Weights of a small mixture-of-experts language model, trained from scratch on English Wikipedia: width 320, 278M tokens.
Below are experts of layer 6 (counted from 0) of a mixture-of-experts language model. Rows are named router (the router's row for the expert), gate (a neuron's input weights, with its number), up (a neuron's input weights, with its number) and show model dimensions 80-159. Each number is 128 + 32 x the weight over its row's rms, rounded and kept within 0 to 255.
Before each expert's rows: "comes after" lists some tokens at least twice as common just before its tokens as in all text; "mostly gets" lists some tokens that are sent to it at least half of the time. This comes from a sample of Wikipedia text that the model never trained on. Tokens count by the router's weight.

# expert 31
comes after: " a", " the", " \"", " and", " b", " an"
mostly gets: " two", " three", " s", " g", " t", " st"
router [ 99 126 195 107 121 162 130 163 117 186 134 118 127 103 138 141 165 120 131 140 159  86 110 157  99 151 126 135 121 160 112 159 135  98 180 147 103  77 136 103 163 135  93 126  94 126 170 133 119  65 126 107 118 163 179  87 103 145 119 148 145 109  66 101 159  85 104 159 180  86  82 110 115 111 131 124  92 128 125  74]
gate0 [100 155 142 104 109 133 121 115 132 183 107 126 135  82 180  93  89 136  88 119 110  85 127  68 137 119  49 125 128 157 106 111 130  91 100 162 124 147 154 117 104 128 160 129 147 129 154 106 179  89 138 120 133 127 102 150 100 124 165 139  77 137 165 168 128 144  97 118 134  96 147 128 136 145  95 126 113 134 120 111]
up0 [103 140 126 130 144  80 115 175 100 164 137  45 127  93  78 126  83 161 109 120 135  98 153 156 136  87 129 105 113  85 100 138 115 146 166 107 111 130 136 129 108 122 206 173 132 136 132  45 144 146 156 138 146 120  88 145 120 116  87 150 150 106 129 132 211 149 118 173 128 128 168  97 161 110 133 121  69  72 186 115]
gate1 [117 168 133 145 116 122 126 149 120 136 115 107 121 176 156 121  79  83 136 136 134 174  63 168 143 149  80 108 145 123 109 143 134 152 166 122  92 154 192 154 148 135  84 109 115 127  98 182  82 106 104 140  79 173 113 147  94 132 113 106 133 115 136 138 205 115 127 124  67 184 158 116 139 124 102 131 149 109 164  86]
up1 [ 92 100 125 136 112 134 167 186 124 164 146 116 135 141 157  84 160 125 150 162 129 115  56 123 113 211 131  72 162 167 142 162 105 123 141 136 102 101 169 102 138 104 172 143 149 168  79 107 141 169 135 171 130 172 179 200 123 108 102 111 119  86 105 119 175 139  95 137 133  89 104 112 106  87 111  83 160  75  90 170]

# expert 30
comes after: " the", " in", ",", " New", " of", " United"
mostly gets: " American", " United", " States", " South", " York", " National"
router [122  95  95 107 147  60 158 101 138 106 142  59 120 144 139 131 100 157 106 185 165 103 112  97 135 128 121  95  99 160  90 121 150 179 154  93 131 134 109 191 130 122 125 127 114 161 154 104  69 195 165 130 114 113  54  98 142 116 140  94  70 137 152 146 145 128 168 157 124 159 105 131 159 103  89 146 104 108  85 179]
gate0 [169  96 104 156 116  95 129 126 179 120 129 160  91  71  86  78  98 153 162 111 127  84 121  91 127 136 131 126 113  90  50 122 189 107 113 111  98  98 157 142 144  87 220  88 111 105  89 130 163 141 105 120  94  99 182 144 127 194 141 155  98 140 104 130 108 177 106  88 107 143  96  81 153 126 144  96 165 144 124 148]
up0 [131 127 107 140 143 142  90 160  68 123 110 111 167 141 182 164 102 142 123  91 118 115 201 153 176  64 157 125 112 141 140 158 138 132 111 183 129 190 112 136 146 117 106  81 177 116  83  83 155 178  98 106 200 156 149 145 116  56  81 115 156 103 116  93 147  73 146 113 111 122 143 208  76 153 161 152 111 118 150 112]
gate1 [ 97 150 118 147 134 149 104  85  74 102 109 212 111 112 215 193 159 118  87  93 125 156 155 153 108 155 103  15 148 134  50 163 136 160 180 141  74 163 141  52 152 128 184 133 136 117 160  95 180 137  94 134 121 121 171 106 142  84 108 125 114 202 145 132 110 136 117 116 133 133 155 138 148 153 162  99 113  97 182 102]
up1 [144 122 117 129  95 113 121 112 156 168 164 147 153 102 145 141 107 134 121 106 154 161 100 110 163 169 143 162 130 119 115 159  95  88 159 180 123 114 113  92 145  90 130 161 113 176 167 214 138 174  56 156 159 105 113 130  87 165 115 150 167 166 112 139 107 173 145 115  96 148 133  85 163 100  78 140  92 157 143 103]

# expert 29
comes after: " to", " and", " not", " he", " also", " who"
mostly gets: " due", " moved", " down", " led", " up", " make"
router [168 159 120 173 125 166  73 112 115 138 117 173 130  89  96 131 164 154  77 146  94 148 141 128 113 103 129 167  87  95 158 102 138  84 144 128  90 184  96 130 106 127 144 130 106  59  77 135 107 125 135 143 108 112 118 120 109 199 107 155 112 141 126 150  45 160 124 123 106 122 134  69 108 161 150  66 146 109 202 100]
gate0 [ 54 130 171 172 145 118 116 125 172 152 125 148 114 180 119 122 102 158 136 128 135 143 128  99 113 132  77 118 148  59 114 144  99 145 140 119 108 130 122 142 114 112 146 139 147 118 142 135 128 189 190 157 166 112 125 127 143 124 150  76 192 148 174 213 116 104  84 104 142  83 187 115 123 102 118 125 157 160 160  52]
up0 [125 161 142  94 166 158 128 121 134 190 138 137 205  91 133 162 132 108 178  86 125 145 161 102  73 103 138  71 168 106 110 129 186  91  96 119 158 104 129 137 136 159 129 107 149 123 126 182 141 113  94 105 155 108 188 128 147 146 126 131 124  87 119 128 181 129  93  62 116 121  84 125  52 150 154 127 104 122 124 144]
gate1 [185  98  94 138 134 127 100 114 116 177 119 153 150 127 155 172 101 112  90 118 223 169 121 146 137 116  70 105 209 166 110 125 172 114 136 107 230 103 181 121 197 126 164 159 112 159 108 101 157 139 159 151 109  91 142 104 122 141  96 208 129 121  86  91 148 130 148 146  92 127  98 135 111  98 178 139 165  89 131 113]
up1 [182 172  90 181 110 118 117 160 118 128  93 177 165 174 118 163 142  86 141 187 151 149 168 110 153 130  96 122 197 167 127  80 164 114 176 133 146 139 203 114 159  88 121 126 129  94 128 166 131 144 121 107  65 128 121 204 105 165 169  85 128 124  89 123 117 100 125 168 128 153 155 167 107 136 148 143 174  99  97 107]